From a checkpoint of a small mixture-of-experts model trained on Wikipedia: a softmax router, 7987 steps.
Below are experts of layer 6 (counted from 0) of a mixture-of-experts language model. Rows are named router (the router's row for the expert), down (a neuron's output weights, with its number) and show model dimensions 0-127. Each number is 200 + 40 x the weight over its row's rms, rounded and kept within 0 to 999.
Before each expert's rows: a language model's description of what the expert responds to. This comes from a sample of Wikipedia text that the model never trained on.

# expert 25
It responds to: Raw byte pieces of Thai, Devanagari, Korean and Japanese text, plus some short English word starts like due, pro, tra.
router,231,168,180,212,236,247,158,266,125,198,164,238,268,154,215,224,255,189,186,179,231,167,222,248,251,147,212,216,157,137,249,217,244,146,239,238,199,184,165,195,274,211,161,248,131,248,206,260,171,231,264,184,183,207,296,181,229,220,159,174,186,186,278,239,143,194,205,220,204,215,265,224,252,222,184,251,240,228,163,187,224,238,205,176,135,163,291,219,196,190,270,258,184,243,173,213,176,138,216,259,254,248,172,247,277,153,159,210,168,191,146,137,206,255,161,173,175,231,194,190,180,242,257,220,156,180,218,188
down0,263,197,190,193,191,209,197,218,237,179,183,161,155,183,203,208,179,233,220,185,188,202,227,205,203,151,235,164,189,194,164,150,304,193,193,213,291,158,165,220,164,210,193,155,155,122,138,198,143,182,261,192,200,264,237,193,287,218,296,263,186,234,219,180,137,267,214,184,224,170,204,208,185,230,151,221,259,161,266,241,209,268,143,108,250,255,183,162,136,182,215,182,199,183,238,186,179,216,251,183,261,237,229,206,166,169,273,180,159,157,240,128,156,191,157,226,232,215,178,195,169,116,179,249,171,250,143,213
down1,291,279,251,247,237,179,207,151,178,136,200,175,170,236,198,113,218,248,175,213,219,190,279,214,165,203,182,206,180,187,235,227,233,144,204,202,169,171,225,163,165,225,253,86,213,214,178,208,210,267,193,199,189,283,182,217,109,302,196,186,144,211,199,189,243,228,251,213,219,186,157,235,194,174,189,111,218,165,161,172,202,186,167,234,191,146,176,212,222,262,219,184,236,170,243,145,207,143,158,204,198,216,190,226,206,143,225,221,233,187,218,68,162,216,189,210,186,159,181,224,180,280,160,131,179,220,164,165
down2,228,207,205,239,306,200,177,197,256,173,154,177,253,150,170,167,156,270,132,224,214,261,173,234,180,209,189,279,180,236,222,198,178,195,182,238,195,222,162,268,203,189,200,223,173,142,171,155,232,233,186,142,114,205,222,184,226,202,191,199,106,209,151,200,274,192,145,225,246,203,214,193,196,247,155,169,120,219,177,167,115,142,189,192,212,146,213,202,229,149,185,196,252,257,210,144,199,295,189,171,131,221,249,200,209,262,219,253,243,202,214,193,166,219,282,179,218,168,162,165,226,281,172,172,150,145,172,231

# expert 14
It responds to: Wikipedia heading markers like == and ===, blank-line breaks, list dashes and table pipes that begin new sections or rows.
router,209,179,168,245,173,188,179,160,208,202,168,258,137,186,216,191,149,188,131,216,218,175,207,227,221,232,203,82,220,223,255,190,180,238,213,259,193,219,183,233,133,217,178,139,176,177,271,163,264,207,172,172,158,289,232,274,270,163,229,182,217,191,183,214,170,237,156,208,211,226,207,247,211,214,218,178,183,166,138,146,239,279,176,204,109,135,148,192,193,160,197,185,155,160,270,230,172,220,271,154,158,226,241,209,186,163,243,146,113,195,172,157,223,221,284,179,182,226,257,218,201,155,151,143,180,229,170,255
down1,254,281,183,192,281,216,241,203,209,161,205,148,274,253,197,168,174,187,236,236,191,297,234,188,244,223,197,224,244,218,173,135,183,246,191,206,172,279,253,193,206,239,228,219,235,148,145,247,187,238,289,207,172,190,269,128,163,161,199,184,248,199,248,190,207,219,125,221,211,228,230,216,160,228,113,235,190,180,186,167,152,174,143,199,220,182,203,125,150,113,220,200,173,189,124,169,233,260,142,131,223,151,249,162,162,169,161,152,206,234,219,237,213,233,161,215,186,222,162,184,263,230,186,209,197,153,197,245
down2,281,231,160,164,147,174,259,209,194,236,131,146,183,219,259,190,235,216,204,197,164,164,215,230,168,146,157,216,111,149,168,213,196,207,144,266,151,191,195,207,165,238,148,180,198,210,210,195,191,273,240,165,178,292,203,218,185,222,195,135,207,127,223,187,141,186,201,197,171,230,162,181,120,198,268,190,220,212,161,230,253,227,171,140,210,271,210,143,175,139,197,158,204,219,211,254,172,239,243,108,231,215,235,173,183,265,143,136,203,206,246,292,219,232,175,259,226,243,210,254,201,162,245,189,206,196,251,142
down3,189,312,213,105,180,284,96,270,111,196,174,203,153,287,196,198,190,274,174,176,255,135,215,210,244,240,260,164,188,175,184,172,142,138,192,135,206,167,244,172,199,215,267,182,164,193,187,190,213,176,241,202,257,208,222,205,129,194,204,263,212,183,260,188,256,234,179,190,223,145,259,207,176,233,181,187,195,211,223,226,177,200,167,233,198,218,176,200,175,214,254,165,190,230,158,160,100,237,228,174,238,213,189,191,176,178,156,190,209,161,225,219,247,93,181,199,262,173,205,237,203,217,231,217,192,213,266,213

# expert 21
It responds to: First pieces of words, especially prefixes such as un, dis, inter, con, sub, trans, plus slashes and LaTeX braces.
router,196,104,170,198,208,161,202,283,195,208,251,219,159,207,232,181,145,231,265,175,131,168,135,209,162,248,217,226,85,132,152,191,261,224,217,303,194,172,208,231,242,176,197,238,261,163,186,191,221,267,124,154,211,190,176,218,261,165,164,173,217,211,256,191,197,227,183,196,192,260,159,193,274,199,206,178,132,243,165,171,182,201,248,162,197,242,209,171,206,120,205,250,256,279,195,176,199,178,214,164,184,217,184,207,198,195,254,230,265,90,236,258,194,208,169,214,157,235,196,183,220,175,178,234,213,144,210,214
down18,193,215,177,185,226,193,170,204,246,254,210,319,161,183,169,181,231,198,206,295,166,277,210,246,168,179,170,240,278,244,218,193,180,154,227,249,232,178,156,171,192,172,172,278,160,183,241,198,216,222,160,266,223,262,263,196,192,195,225,197,238,253,163,187,210,254,200,249,182,199,243,199,165,245,139,254,231,249,191,198,214,153,157,192,208,224,195,138,188,126,204,222,235,267,223,209,163,193,197,158,152,196,217,214,164,144,298,252,183,185,267,207,202,185,255,168,194,154,238,231,151,131,267,273,276,160,242,185
down19,150,101,248,207,124,185,266,220,155,282,172,194,171,211,212,168,288,203,207,220,194,157,227,219,189,194,190,242,166,220,181,222,247,262,178,169,205,228,245,182,203,250,179,178,180,188,229,209,229,233,166,161,152,235,193,199,228,225,175,225,101,321,220,275,200,203,206,131,198,218,232,197,157,249,125,252,245,193,167,140,222,155,93,253,210,240,113,252,202,182,220,235,147,187,260,205,240,171,166,216,170,203,174,251,198,210,185,195,256,156,180,231,159,186,239,127,243,181,242,206,205,242,210,238,213,180,169,196
down20,144,158,250,303,146,229,239,208,197,188,206,161,213,211,260,213,165,149,197,231,249,155,198,131,211,238,245,224,223,187,216,300,208,276,192,175,142,196,280,155,166,237,217,320,162,211,105,243,225,212,150,207,204,295,183,141,205,225,232,134,214,187,196,229,155,216,162,166,279,174,137,215,225,182,161,240,158,219,180,229,168,212,199,211,166,195,210,206,175,200,234,254,175,163,210,214,231,218,175,222,245,200,246,201,152,194,172,138,231,209,243,157,190,275,149,204,229,263,165,183,143,210,208,190,170,151,240,232

# expert 2
It responds to: Articles and possessive determiners like a, an, the, its, film's, mostly in music and film articles before album, song, new.
router,177,209,196,211,229,236,138,259,263,194,208,198,287,246,148,214,173,192,206,205,243,288,82,155,181,217,174,159,200,138,199,254,174,197,157,245,208,134,269,214,208,217,160,167,195,244,278,235,193,213,222,192,292,145,204,211,174,158,214,157,281,196,231,146,227,246,232,200,212,234,277,261,266,216,189,217,224,181,167,221,155,233,173,218,178,201,229,271,120,236,159,244,145,184,251,184,185,160,201,212,186,238,259,156,172,217,218,214,162,202,143,134,213,128,188,131,195,237,273,194,185,189,187,210,191,175,212,195
down0,164,170,246,148,186,214,112,198,101,146,254,175,178,180,233,181,184,218,166,176,208,198,171,269,134,212,197,156,147,142,198,222,156,240,221,251,172,252,247,175,159,196,191,228,203,182,265,206,252,165,247,225,210,279,87,199,213,138,178,141,206,187,252,226,204,269,180,187,230,159,217,178,252,197,179,207,200,178,182,258,166,145,194,219,238,216,205,198,216,214,179,224,169,165,206,155,176,237,262,245,267,202,209,136,173,247,222,142,143,146,150,114,253,171,260,179,170,186,209,201,207,132,224,156,169,206,289,204
down1,214,180,179,183,199,229,192,197,230,241,103,250,177,227,202,189,159,185,247,236,210,198,124,189,88,193,156,194,198,261,222,108,207,236,185,253,245,162,222,193,215,180,272,183,181,200,231,204,260,235,187,202,192,187,280,239,198,246,225,209,183,188,180,188,211,160,200,244,235,226,199,110,207,200,205,217,165,184,282,187,125,221,300,224,215,136,235,274,186,148,197,201,160,112,185,279,213,221,219,185,148,189,220,176,199,116,170,228,204,206,164,199,154,247,132,182,192,206,254,270,170,190,181,194,185,219,301,153
down2,225,223,227,207,201,224,225,218,259,126,193,220,183,89,218,109,259,174,184,232,67,221,181,247,173,216,171,161,206,248,151,207,236,132,255,150,249,211,221,200,252,241,201,253,190,213,153,176,175,200,182,151,202,204,204,236,188,155,176,170,219,254,227,185,226,221,203,254,149,194,207,146,263,172,160,191,162,207,187,250,201,228,301,173,190,195,168,227,245,216,228,177,192,155,129,239,170,151,150,198,262,226,217,146,172,114,184,289,237,195,296,223,222,227,177,199,201,205,224,256,175,187,138,212,219,232,180,205

# expert 3
It responds to: Pipe separators after a name or team cell in sports, election and results tables, plus semicolons after list numbers.
router,162,187,186,210,187,202,162,241,223,227,232,192,197,107,249,200,249,194,231,137,245,142,212,232,214,279,236,211,224,156,194,260,159,175,240,177,234,229,162,108,191,201,145,214,141,203,263,111,223,252,278,208,166,190,208,182,142,223,232,195,225,195,220,244,225,206,235,218,178,142,180,206,179,197,230,193,213,195,220,187,254,191,174,219,215,169,220,176,195,188,163,216,168,140,213,117,242,257,182,197,227,240,168,88,173,137,241,176,245,162,112,233,181,182,225,241,221,184,220,158,175,216,140,299,310,185,218,151
down1,190,181,275,137,173,154,195,176,211,165,209,159,255,287,226,181,125,194,184,198,211,235,233,181,192,156,165,269,160,160,103,123,184,157,183,206,252,258,268,170,149,333,221,190,218,265,142,195,148,192,267,147,242,197,237,166,260,223,210,215,157,236,194,205,247,239,174,179,255,189,183,191,172,201,259,171,195,192,219,209,184,213,150,230,249,198,161,142,230,177,141,211,158,149,190,143,160,207,148,202,226,221,190,226,216,177,167,224,148,184,164,108,266,159,215,183,207,158,212,262,182,196,156,190,214,214,240,222
down2,213,256,262,193,123,209,220,202,239,285,259,150,188,275,267,170,187,188,155,174,218,168,195,257,180,116,198,263,179,201,159,194,200,157,215,191,219,226,137,205,195,242,206,178,244,201,193,222,244,230,204,218,233,187,203,154,244,189,149,170,207,229,237,244,125,150,254,275,247,232,154,236,170,191,157,236,178,227,218,186,190,229,195,102,215,235,180,155,295,198,138,151,215,194,214,256,208,254,221,252,244,162,180,227,200,246,153,235,215,230,131,138,188,230,161,261,116,165,242,220,154,189,196,244,204,148,262,202
down3,235,233,199,171,124,244,152,225,246,255,283,172,216,136,167,201,213,100,193,198,202,163,261,308,159,206,181,215,196,180,139,169,192,200,168,170,229,208,181,124,258,149,206,210,237,238,148,291,137,221,193,225,170,225,141,205,262,208,222,225,266,191,202,265,231,133,153,201,221,245,206,164,198,192,273,260,157,223,171,206,176,206,318,200,190,228,255,170,291,188,159,178,176,212,161,176,223,181,242,179,197,154,244,254,176,179,210,254,203,204,249,203,215,183,216,169,216,226,150,170,229,160,162,223,209,205,246,213

# expert 1
It responds to: Prepositions linking a noun to its complement, mostly of, for, with, among, including, as in "one of", "member of", "race for".
router,239,167,239,236,204,143,222,188,175,227,228,168,169,267,181,228,191,238,291,137,244,157,246,188,250,167,209,198,192,164,192,158,164,184,241,188,206,185,139,273,172,187,202,246,202,211,190,266,192,195,182,208,186,246,171,247,154,223,233,188,222,241,164,143,207,177,269,194,159,118,231,281,152,238,165,138,228,233,177,155,188,246,130,127,217,187,197,166,198,245,278,167,157,143,139,214,179,275,214,212,145,110,234,239,162,247,188,243,154,158,206,184,269,128,169,199,152,234,166,214,231,271,214,225,235,166,230,203
down1,219,255,210,124,199,162,181,205,142,212,152,217,145,105,175,187,155,195,184,194,214,188,282,176,223,164,141,208,253,192,220,292,192,212,294,267,248,195,179,195,123,141,166,191,177,170,183,163,160,224,175,146,145,201,191,158,169,217,194,214,195,201,219,180,211,182,255,220,270,147,241,242,134,174,133,119,160,166,198,182,230,197,264,193,192,223,138,204,204,184,143,169,291,211,246,55,213,136,198,210,204,281,206,226,234,225,209,176,156,236,223,221,207,205,229,218,200,194,183,153,201,199,199,228,232,236,198,213
down2,243,186,261,267,190,210,245,284,65,256,216,247,202,221,209,111,231,179,202,237,174,227,217,183,266,212,138,155,233,256,179,227,217,232,205,247,222,219,183,248,178,238,183,214,133,204,163,218,193,248,175,182,221,196,252,198,157,191,190,222,201,213,193,217,260,207,136,214,228,220,233,181,230,195,248,169,279,206,196,169,191,206,289,176,195,108,170,151,152,158,211,204,229,255,190,165,304,253,243,196,191,200,219,196,140,274,231,245,249,136,203,245,195,288,202,204,251,258,208,194,216,190,189,190,170,146,186,217
down3,204,147,186,247,187,312,208,189,317,173,224,211,210,181,191,209,235,163,186,180,267,199,185,259,220,215,223,215,215,127,189,203,171,176,132,203,221,230,144,247,191,246,226,197,215,270,185,171,207,176,165,191,176,221,174,200,180,171,230,247,230,186,270,195,259,182,187,183,205,163,237,109,226,202,210,228,163,163,254,220,138,130,285,222,205,212,121,255,173,182,225,173,229,153,250,213,146,215,199,218,222,235,244,199,202,236,276,130,239,170,252,234,194,241,175,138,256,174,125,189,324,247,190,176,213,181,206,197

# expert 16
It responds to: The, a and their before nouns in football and sports season articles, as in "the 2015–16 season" or "The Bears", plus league names like UEFA, Premier.
router,189,198,203,171,198,250,202,189,262,117,186,174,278,122,238,196,221,277,287,196,237,196,208,163,160,159,245,158,203,202,137,256,183,247,207,211,142,212,297,213,183,120,237,270,155,190,186,250,218,227,161,243,220,270,174,228,185,199,201,185,198,179,173,174,192,167,214,225,236,240,212,107,240,117,189,258,208,213,202,220,129,187,172,229,149,264,176,143,220,160,207,182,265,177,182,189,225,226,172,177,173,201,230,208,254,229,199,127,237,198,140,122,245,185,200,187,234,206,209,202,144,133,187,234,172,196,260,274
down1,120,153,121,223,241,227,176,242,192,285,199,202,159,200,150,152,152,276,211,235,226,236,134,272,174,227,167,200,202,214,187,205,237,173,197,106,202,186,244,116,183,162,208,243,219,182,215,308,211,249,215,179,150,200,192,176,195,179,172,206,264,147,171,226,247,268,158,209,227,167,239,204,164,225,279,139,180,183,155,187,153,209,219,226,209,174,190,226,200,281,181,316,208,239,206,210,107,224,211,202,219,211,218,121,207,137,193,180,166,226,193,129,158,190,199,230,206,229,180,215,218,140,203,188,144,186,211,235
down2,271,188,262,276,164,210,139,245,240,151,214,133,259,239,191,154,184,237,212,194,205,216,235,262,196,192,139,182,146,136,219,114,275,208,168,206,205,227,135,246,161,176,154,133,213,230,181,244,304,236,191,193,168,225,171,128,153,119,244,228,194,225,224,158,214,156,170,166,183,246,212,167,282,229,240,189,132,213,164,165,240,203,217,204,176,157,233,216,154,204,211,222,233,251,169,225,167,194,227,197,283,212,218,232,181,239,219,205,179,194,188,201,194,230,180,255,145,137,167,263,186,282,173,145,176,209,160,185
down3,163,263,239,162,160,258,260,180,236,225,185,177,223,221,181,218,239,226,150,219,156,215,233,162,217,243,237,215,166,251,196,177,218,224,157,224,248,224,153,120,182,122,150,259,207,198,239,132,199,185,268,250,150,214,249,221,232,217,165,227,203,189,203,312,240,216,208,213,190,207,220,171,206,138,189,309,217,145,190,170,237,222,211,196,258,224,178,213,220,181,245,127,197,228,164,169,251,213,193,224,203,124,170,117,190,220,179,232,266,263,165,153,130,227,254,195,269,207,151,180,203,178,161,243,229,187,274,133

# expert 26
It responds to: Coordinating words and, but, while, or, plus commas ending list items or place names, joining clauses and lists.
router,237,270,196,133,136,208,195,168,154,127,212,181,195,265,196,194,241,175,138,164,213,180,210,201,253,157,211,233,250,180,161,193,131,158,200,162,259,221,177,206,236,211,210,151,155,229,203,160,250,243,238,226,249,176,186,246,222,234,136,158,231,199,174,263,244,129,202,155,177,190,184,216,182,212,213,255,181,192,157,282,169,231,178,160,278,177,187,197,201,133,209,254,182,229,215,148,233,126,195,214,128,242,168,176,125,202,184,242,188,152,237,200,155,190,212,191,219,136,131,225,282,158,309,271,210,207,149,179
down1,198,141,197,185,197,185,172,201,193,277,132,271,277,256,254,217,262,218,206,214,137,204,151,231,174,210,296,243,242,129,231,195,272,156,321,187,247,173,189,202,223,174,283,207,221,215,196,189,135,235,172,184,192,87,216,162,171,215,211,211,195,247,225,223,246,185,159,193,131,199,165,189,205,213,256,239,140,155,234,248,174,232,180,169,238,228,170,140,205,232,187,189,258,164,152,238,190,173,186,163,176,240,198,142,208,159,172,187,253,256,175,234,217,149,208,187,196,160,215,252,132,229,183,206,224,168,210,260
down2,180,213,75,93,205,196,202,229,254,243,211,148,231,173,198,234,243,189,217,205,202,196,187,235,248,205,129,131,213,159,223,163,170,209,182,216,222,192,216,283,172,186,194,167,166,199,185,187,196,172,256,222,182,255,202,172,258,280,186,212,197,166,205,216,221,193,229,259,279,222,247,238,196,143,190,232,164,239,155,246,214,232,320,184,225,241,241,219,284,235,148,158,215,233,172,284,203,128,284,203,227,206,238,186,217,225,153,240,232,163,172,178,264,223,215,170,270,242,225,225,206,121,174,184,215,198,220,209
down3,267,215,245,194,165,217,228,276,248,173,180,229,232,170,226,240,190,69,201,165,175,199,220,223,141,175,223,135,306,272,253,183,226,234,201,160,198,233,146,203,203,217,135,207,245,177,192,164,171,195,263,217,143,173,214,210,182,179,184,120,261,205,214,210,180,205,135,215,161,208,188,253,178,240,177,186,209,274,180,172,176,145,242,169,202,202,165,233,202,183,125,271,224,269,156,132,173,148,264,208,264,187,139,210,224,169,255,156,217,167,211,200,278,211,158,215,192,197,204,232,153,196,169,296,225,199,206,210

# expert 12
It responds to: Subject pronouns and sentence-subject nouns just before a verb, such as he, it, she, they, the station, the initiative.
router,288,229,236,257,198,168,157,226,249,175,163,266,166,198,228,207,199,174,147,187,177,155,257,266,191,162,140,148,214,242,167,131,259,171,221,150,129,168,247,201,169,242,223,193,189,190,161,179,156,203,203,226,262,138,218,208,202,207,269,176,183,274,148,215,201,191,203,177,188,215,194,200,229,237,205,107,191,167,246,165,189,127,197,161,211,188,210,230,224,148,193,254,201,192,253,161,215,105,209,212,187,173,246,121,155,190,158,198,222,268,231,209,208,114,181,173,210,215,205,175,267,231,189,264,194,245,113,294
down0,228,116,184,232,172,204,199,203,130,207,203,184,165,158,268,233,218,163,248,242,190,213,231,208,224,218,156,284,173,193,179,218,162,171,184,231,242,224,216,210,237,217,184,162,191,208,231,215,238,235,223,253,198,179,243,206,181,183,248,190,198,321,131,243,170,192,187,239,169,207,195,138,197,202,95,212,275,174,285,200,162,181,85,167,167,161,174,215,255,181,225,122,172,221,216,246,239,280,203,172,180,139,186,193,183,167,163,194,268,212,149,156,162,182,242,183,225,158,199,235,186,290,146,273,197,254,221,229
down1,220,207,223,195,289,249,221,152,206,181,215,185,204,227,190,153,271,231,158,185,225,178,139,246,191,278,193,181,134,226,229,122,170,181,288,271,193,227,243,243,243,277,269,158,230,213,133,124,250,228,159,288,154,146,155,244,214,215,155,181,212,229,166,223,191,214,222,179,179,222,205,236,227,199,275,232,188,211,225,248,205,183,145,193,166,179,189,223,220,227,159,258,182,174,227,152,212,253,287,167,196,228,217,226,221,220,179,179,201,240,232,317,159,160,181,143,263,243,177,178,204,195,237,166,213,139,175,200
down2,208,216,208,175,190,247,215,173,205,162,192,179,160,208,141,209,160,217,166,165,235,216,192,165,228,136,180,228,180,205,128,242,140,231,227,163,224,126,137,188,156,141,136,248,287,251,207,199,203,256,206,181,165,197,209,234,231,336,236,211,257,210,235,247,182,193,197,199,262,186,231,163,239,220,230,221,183,224,217,123,225,220,286,220,177,209,238,87,176,190,261,212,172,197,278,207,208,219,212,232,251,138,166,232,246,136,224,185,123,201,168,276,218,112,156,257,211,177,221,200,202,218,244,183,195,182,179,178

# expert 6
It responds to: Abstract or countable nouns right after a, the or his, often followed by of or to, such as way, chance, desire, decision.
router,176,219,179,251,235,284,203,177,206,290,212,193,198,280,195,204,216,117,189,237,228,142,164,139,194,213,288,191,252,230,239,196,213,187,132,217,119,221,172,167,201,270,182,200,241,132,129,227,166,258,181,203,284,142,158,231,245,232,195,191,176,157,219,169,227,158,216,155,135,226,198,215,230,127,162,171,202,162,142,172,237,160,199,278,197,245,246,253,196,224,163,248,196,200,179,202,193,195,195,220,266,151,181,204,211,185,174,226,231,203,231,223,228,140,258,168,251,172,275,259,229,206,229,231,190,231,266,135
down0,205,194,166,189,220,157,153,188,209,180,155,174,209,264,287,209,191,202,159,198,187,115,209,146,134,246,232,165,180,199,209,150,158,194,137,204,273,192,279,209,230,231,180,182,187,218,231,149,163,272,269,228,220,147,163,202,251,185,163,161,154,166,284,222,227,93,191,212,159,210,163,155,280,213,202,221,199,199,107,195,173,207,168,233,144,226,197,203,219,153,167,261,160,247,235,281,163,243,250,189,213,243,260,222,168,181,242,185,247,184,214,187,235,244,225,178,174,108,232,177,217,274,222,240,201,204,222,153
down1,185,223,118,172,192,260,219,198,163,200,184,231,161,141,145,177,285,166,243,190,241,241,251,212,172,254,219,166,163,176,197,155,179,150,220,100,187,196,147,264,191,278,273,202,185,169,197,183,238,184,114,206,279,240,207,222,230,190,164,217,191,174,141,152,225,172,232,228,184,203,183,155,189,138,248,176,189,193,190,180,222,194,178,239,231,135,230,212,245,195,152,189,190,247,205,189,196,191,199,233,284,159,194,219,154,246,243,264,231,200,198,253,158,281,165,210,119,154,162,205,236,279,225,169,309,185,183,162
down2,245,225,188,122,123,277,185,219,197,146,245,237,172,179,206,200,209,164,315,184,174,246,195,208,328,226,174,195,137,215,188,267,112,210,217,182,168,178,179,202,138,204,196,251,165,209,222,214,204,172,184,212,95,234,193,208,161,231,133,202,216,183,189,197,178,209,186,218,184,135,228,177,198,120,145,148,266,180,220,262,227,238,325,158,246,149,153,234,231,154,225,224,201,199,218,226,211,162,186,268,161,188,172,191,213,234,203,126,206,225,232,183,205,196,223,263,182,217,177,212,195,164,214,183,261,186,171,222

# expert 27
It responds to: Month names in dates after in, on or to, such as March, May, January, plus some word-start pieces after in, like in-sc-riptions.
router,148,182,282,162,245,137,163,201,188,238,144,226,231,208,140,157,240,97,196,239,181,147,239,185,121,213,174,244,127,242,205,218,236,154,148,207,143,245,145,186,226,225,239,192,206,247,200,219,272,135,206,153,263,234,177,150,179,183,182,222,204,256,247,193,228,191,222,200,187,234,195,212,132,158,146,189,146,175,205,280,196,235,211,148,197,169,182,221,279,233,177,140,253,228,238,231,272,185,161,210,259,250,240,222,248,166,199,219,235,164,144,233,222,194,272,193,238,230,138,214,201,166,136,203,228,244,228,187
down1,154,214,210,252,140,239,156,263,93,213,145,199,236,182,230,266,197,235,219,162,260,250,123,167,235,134,156,248,176,213,232,162,164,177,143,205,197,166,216,237,176,241,232,166,238,243,150,193,264,236,186,288,150,221,151,231,145,168,247,227,188,232,175,212,217,245,185,120,187,191,177,197,190,253,210,161,181,180,231,170,210,218,142,147,247,209,257,245,192,238,217,186,314,230,222,213,226,249,231,248,195,186,176,189,251,170,169,213,225,181,196,227,244,169,214,161,158,150,291,273,231,200,136,188,229,189,200,236
down2,177,174,149,193,151,229,136,209,153,198,212,214,172,154,239,232,186,227,220,303,189,255,136,228,137,227,236,191,134,219,189,261,266,190,217,183,193,233,213,200,194,218,207,152,170,214,157,226,187,252,196,233,276,235,256,180,235,239,248,226,143,137,175,194,186,144,290,143,162,224,235,173,173,204,191,174,184,183,246,169,222,225,202,256,260,171,211,195,185,232,136,154,216,159,238,178,174,128,230,199,225,223,214,184,144,238,165,182,104,192,224,162,262,247,236,156,105,163,172,226,206,222,212,156,88,177,227,152
down3,140,276,245,150,182,233,165,184,214,181,250,171,192,82,132,193,246,101,264,169,246,150,247,184,170,173,155,189,208,208,177,210,251,87,208,201,250,197,129,204,243,213,231,218,210,205,281,151,117,229,190,218,242,210,185,211,167,243,166,192,186,142,232,234,169,142,187,193,274,260,179,176,206,150,219,151,183,221,217,257,133,221,242,272,231,172,232,216,204,271,144,196,147,211,240,247,215,177,207,212,214,205,256,207,244,223,238,196,227,246,209,218,172,204,206,215,246,253,169,203,187,160,196,207,185,139,160,238

# expert 30
It responds to: Separators and award words in awards and filmography lists and tables, such as Best, Won, Nominated, dashes, pipes, (2008).
router,211,254,223,125,187,209,226,171,183,236,182,289,204,194,263,215,255,242,135,156,176,216,212,226,197,213,129,177,161,206,150,214,201,170,214,144,190,162,312,260,240,200,214,233,234,189,196,168,146,212,271,197,161,198,160,228,130,206,99,170,213,209,332,221,192,295,186,257,244,190,195,271,232,145,232,184,166,183,196,200,192,208,193,244,171,255,218,139,140,199,192,169,203,165,229,159,156,227,202,193,226,192,230,200,150,165,235,156,159,227,198,118,194,196,198,156,216,169,181,223,278,191,251,257,243,194,223,183
down1,216,238,233,156,198,167,218,250,171,200,225,175,225,212,101,141,226,228,210,181,177,121,322,232,167,122,217,217,273,246,184,158,225,191,216,161,224,219,130,163,137,189,263,165,220,273,218,184,107,195,248,246,205,211,208,194,176,187,187,184,119,226,170,194,250,213,192,175,201,189,212,200,275,182,206,212,233,144,195,230,197,161,170,232,196,181,203,248,192,208,233,231,203,194,204,155,178,225,222,167,167,158,222,221,113,271,157,278,165,215,277,201,209,260,225,266,208,142,130,154,181,176,277,165,243,218,213,166
down2,160,265,238,244,201,242,204,189,130,151,231,242,255,193,178,246,176,171,134,178,228,222,165,213,193,224,243,247,195,242,191,210,261,162,134,208,254,90,137,217,187,176,185,221,157,153,159,163,216,192,262,186,173,237,203,274,181,214,164,232,285,225,164,197,189,149,243,236,225,298,152,202,202,212,253,206,286,193,207,230,181,288,232,276,159,217,235,228,202,165,222,193,191,194,202,164,181,294,129,201,211,170,204,230,182,218,254,217,253,128,180,228,163,231,165,205,221,266,196,245,198,155,131,177,200,211,197,160
down3,274,171,202,135,208,209,186,238,263,131,227,282,232,232,153,244,203,246,146,158,193,223,179,133,248,241,197,177,235,149,144,153,151,181,208,207,143,133,164,130,231,186,187,148,201,184,240,133,242,209,185,293,110,207,186,247,182,198,148,139,179,178,182,191,161,171,244,213,217,189,264,144,171,149,152,186,221,153,214,219,186,201,165,267,194,184,220,190,257,221,190,128,184,198,196,128,207,235,196,163,189,232,159,234,95,196,186,162,215,180,233,171,196,212,224,256,253,244,189,169,193,232,251,156,253,179,145,161

# expert 10
It responds to: Subordinating conjunctions and clause breaks that open a new clause, such as as, when, because, since, until, however, and semicolons.
router,256,248,222,224,173,277,233,210,204,207,268,207,164,223,251,193,280,217,164,181,206,176,175,249,152,215,124,228,215,204,134,163,164,166,179,164,211,250,140,234,239,155,201,138,232,254,199,182,216,233,200,195,137,228,184,218,222,190,152,156,193,212,232,237,217,166,138,215,114,230,154,185,152,180,238,226,141,214,237,265,202,215,177,173,290,122,277,218,129,189,251,203,203,151,265,183,168,178,210,144,124,196,208,169,128,148,197,181,158,142,224,171,185,138,240,176,253,148,174,184,198,161,203,153,168,257,239,240
down1,265,141,158,230,205,213,217,223,220,230,155,224,186,196,245,164,134,231,118,275,177,142,260,233,173,197,165,256,194,209,192,279,216,237,136,240,148,202,183,299,184,227,206,194,196,209,156,175,234,146,185,174,194,210,203,195,199,202,258,246,187,203,219,247,200,219,202,204,169,210,214,190,216,168,197,196,217,253,271,146,149,290,247,213,244,183,155,156,224,224,276,129,162,210,178,168,166,107,168,235,234,208,230,152,224,231,188,98,219,131,176,226,290,238,201,236,205,246,199,226,201,221,114,158,252,237,178,192
down2,196,193,215,203,224,208,140,263,235,223,220,224,281,184,141,89,188,225,246,268,186,157,132,204,188,216,184,201,181,204,224,140,248,184,173,123,217,195,146,172,136,226,270,194,235,130,246,159,171,247,199,183,223,240,193,188,153,151,194,143,180,161,252,138,212,232,206,228,166,170,137,212,183,154,205,190,196,141,165,228,239,207,262,234,201,284,144,142,163,276,226,233,177,217,263,156,208,185,286,248,260,213,230,183,206,201,158,184,239,183,262,223,166,215,236,133,210,232,282,205,164,207,163,198,238,214,162,173
down3,265,251,154,161,183,178,157,208,171,183,209,185,227,208,225,215,173,182,208,170,227,216,162,176,222,214,176,198,248,117,195,136,200,225,153,273,243,275,137,169,217,84,209,287,152,168,172,178,200,159,210,228,191,190,198,140,242,143,224,172,215,112,180,170,204,264,198,204,236,245,247,225,233,212,227,213,177,155,236,167,246,136,255,146,109,178,185,241,207,153,180,207,190,219,144,216,236,114,206,198,210,205,226,223,249,167,223,261,303,111,183,210,244,164,239,215,208,176,228,181,181,193,228,143,220,240,261,207